config = dict(
    n_layer=15,
    experts_per_token=1,
    activation='relu',
    normalize_top_k=False,
    balance_bias=True,
    init_std_router=0.00685,
    lr_router=0.000961,
    vocab_size=8192,
    tie_embeddings='early',
    batch_tokens=[32768, 65536, 98304],
    steps=6175,
    dataset='wikipedia_en',
)
Below are experts of layer 7 (counted from 0) of a mixture-of-experts language model. Rows are named router (the router's row for the expert), down (a neuron's output weights, with its number) and show model dimensions 0-95. Each number is 128 + 32 x the weight over its row's rms, rounded and kept within 0 to 255. Numbers have three digits each.
Before each expert's rows: a language model's description of what the expert responds to. This comes from a sample of Wikipedia text that the model never trained on.

# expert 11
Pieces starting with st, sc and similar clusters, often inside compounds, such as Down-st-ate, corner-st-ones, st-aircase, Sc-ots.
router:185156122135154112095132137124112107129069125223158102102164112119096127167175101146157140096134100116173199042114155135126107164140129117170127141046107110183145114103197148121131195181101114115087137146131134160173131158161075107116088122119090089104154115160125165102126135162105141131
down5:113087102097127090170156137185061096165112145184084159192102195106137144127106074100160117137122135107109154129109194117132122162115183111131092100156090130148123144129115097116208076154104131028173087070159139116086135134109142142097127149149125140151152156133168093171127122141124132094
down6:103115129102084155144149186124110100116122065085107149105061202137100079113189099149118095115108070118138097077154120097100121122112147040138131105155122091188162155141084115127138182100089084130111112142158085111142123114112161181131118166088104198117143098130157152139098181135094105151
down7:032096215132158123101156062142147102097154119114154108113154141128133145198149065115124115133181121156136155193174159129089154136110165118117120057143095176114091101121127153113163143076119181132125127155219105138153126162165138127116103118092122148120124095079136103119130150166109095148
down8:149161176115104126150156151120110122116175167133164126169165132121141117156069145088097167098153123092128132137135093102174158090078126173131098123106122156045174119118122160097100141066161108100108091144122147199130087120161096179124133151074104140054162097171071115180132117150188127174
down9:133115097119158146166065119126151137131105102139129084038085156150164116167113112113114133108132143070190113135140130106134132169142152178130129115101147135120142104124168229134132145159104121097149148159187097167126201141129134139114108119138136191102221186132186109095129160072118099134
down10:131166119175125130107171095105154135121187147105184155122137139176047133150139127135104117092158195141095116139121097096170140116114142075171177103101117133124114067138181041154105160113144104135143075170059071145116152110098136132124143079179124118128167150143106156147133176082151110175
down11:121180177107157081093096175065108131155125184186116100138124134114150127097137154128079191120121163102137150177078151164107175105127089130069106140100170109036188065111139151137113147140125095104120122166171123136132159157104112096136122175101138099121134175142143136108189143141163071140
down12:162084101023133138090122090133134154139085144087089134155132149106130104062134109153136136152084157134170157106136094092152151131139138146163083197120136077142151177118138143176111158112134043170111080059104117149144120147114143095164136174132119100039133116168144084103151137121116115123
down13:102170100150114129162164115080177156104130133135144119092175126096133102149142102104089141140124118141180158159145155176144077134164124170165115172112113124112099073151090119180116154114145130124164189185079211104182093097146081179108152073070167137115132146147125133070117109078084110093

# expert 12
Consonant pieces inside proper names, like the h in Dalhousie and Manhattan, om in Montgomery, plus word-start th and wh.
router:159210169125134124138077095131140125117115116127107155099102098137140117121097098125122117134146126097119138118110124137044170167126178114154118167098205063133147102136139112165135171109116167071123150151158157150053169121129134177116066083122104074158176118160161142132197123180113128191
down2:173128131091097115187139136139100102024068088077135133150107151075079138154123124131159166133152089104078153144121152129139099131067106108106174153100075089101134105073124118152140174131126106105171122176081160119111081163119146169151131090060103100131126184130167108090101143120168120154
down3:116120163129119207126148152128097190139128129122092100190114128097091169113139076099116126147142141121180092089130154185120153130172100107116134147078038087128118098110119141094130154209079102105094189172094137065104143113195137111141145125163165138111134113155065137131186130135122136122
down4:042167144151140048166107103108130105121106128140142066156111169165156165141111140085069073078132133168158128120105170181137165147116180142106093092125161170114130143131135165096106117149114125102177035101125099176130148144131137147088201158143112102161112136106153113166119103146134078127
down5:051114131138103081121170169162104107079089129117112124155114119079128064109162121114111121116134101158115126130095109100161173094122147139132174083070107148162159154130123198140082068145172088113170114187121170124134148090125172125077168137111054098102095180103137191125120121112102161165
down6:151086063079080176117088140169125159038132138151124211142084094090086138130126131135162185074093125099135169137136162112096161079158146097121130115131129152109136102131165153148113122076154095098140077077130118137178132121201127190097129103104165157121113166140112129147086154131114168146
down7:173128082073128132117146152125136136154138136137149127150112147117116123155140136104131086225145094094162068207106136174107143111108190104096127108107126111132147196088119158091142089119131191079157180111111142192128142117127084138114114048166138105131130117159121100137038120121162080140
down8:088126147164096107130109108151162188098044149127105170098159104122123145146151136140076090112110161142100110116144107177105066168140129084130084164076186137091148107122096167138147077075162092150116126148105152121069116083125086170137149101041134162125104159102111144159100163133066151148
down9:169138118098133150125111196091171111108152108122137079155108104156152095196125093132143107074141129134132094099162108141174131147126086096079125137117105102123135173113076117150113113092122087089132140118122162107201158207149159186143121171099156180212119162112136211132092104123126161162
down10:090143121115096161115110099114143143092128136105099133114131116118197165122103154070114202085150044123185136189101194165106106116166156143187161132135128148103133125116157093120097183095138120094181147133142146085214133114135081166140150136103093177153107161097147139112198143125101125121

# expert 28
Single consonants and clusters right after a word's first syllable or prefix, such as be-f-riends, th-w-arted, sur-p-assed, qu, fl, sp.
router:138127184176091132158152137140185121125101117175102094109158087130113141130145145176131133138092060163202185154135123134130053074121156098068135120152147165097135102146119116108159204147176154076101138157130084133136150087093061088114136069116063144132150150104149140139152129163124099126
down3:161153107168109125140123083115147142138087076120185131209111090093171146095128124168132124096116120119129111116184094097139109142088146125177156086043122071126070137077175112141152138137136134084104109169111097137138091138188158195113090148123087182135113127093099150120162164135173189117
down4:122174144055142146158147131115123097084159082129128206093142129122127124161187151153056110095155135134218139132168162165140091046123139069102141139120142126143134118065152170113109109060122144098101133137144164148094149142130131156104088131040141124125095092111137121096142140120081106111
down5:166172120120131105051132143104147144173100101144106184107122168204121126086086162129120077120192116148052100155075152132106122117169134136084116091063139173146103095086189108122138146120133142115101137121147152105129132095098124185144109155100145149086145144123115148131189089104219109138
down6:123115118186134122136156124111109039134114118114180114083166087142152092119137085129069156189089149069138094121134083119135158146098178154113137137166096120143123106130158078180079106103143101157110094177120069087136117170073155135103092055140114134133187112153097122107161145131110194157
down7:111134131115093199148170089138125127095109186110140118097167176121117129136203072077104064096140136151152147151101179127125116100149125148105147137143138149097124193171104110084132118148111164161189140152108094139139118129140135195044220120096174122148143129173169168133132117116163111103
down8:112048117151143078135139130105097132116117105163149102189126138138146108125183134119113097129147124187132165100123131133083086180146128126132141108108147169048145168140098141152235151094129096091174085158171110122174158145138123103080111120134073098103115190108110127093144112164103186078
down9:141086119108079122083121112169126115115143139175085136049114152081145143116103171111085128116156118101154151126128144163127103100187098151092075085140156111017097101066093123138081137127152161119158107154137119117105066130082132141130162193174124063159139127141147139168103099106107171100
down10:125092091127136112136116105142100174134095076106178056182105168087124094113116140155144179073128118154102179193141131138087166194157146128172107156149132146133087172119081064131151125155122107147126107120122104064165177135074132109136140089095165117158176090194136125109109142095128118069
down11:122129083120153192138074185060163107112087070154080181051130087080160113113151145126160151159102169126161144137102144138130164077088128109134117132058187098134145144152163084154134110142121151122154077105100114153103160145152129115102155172155199155118088177111153161112135096110149130109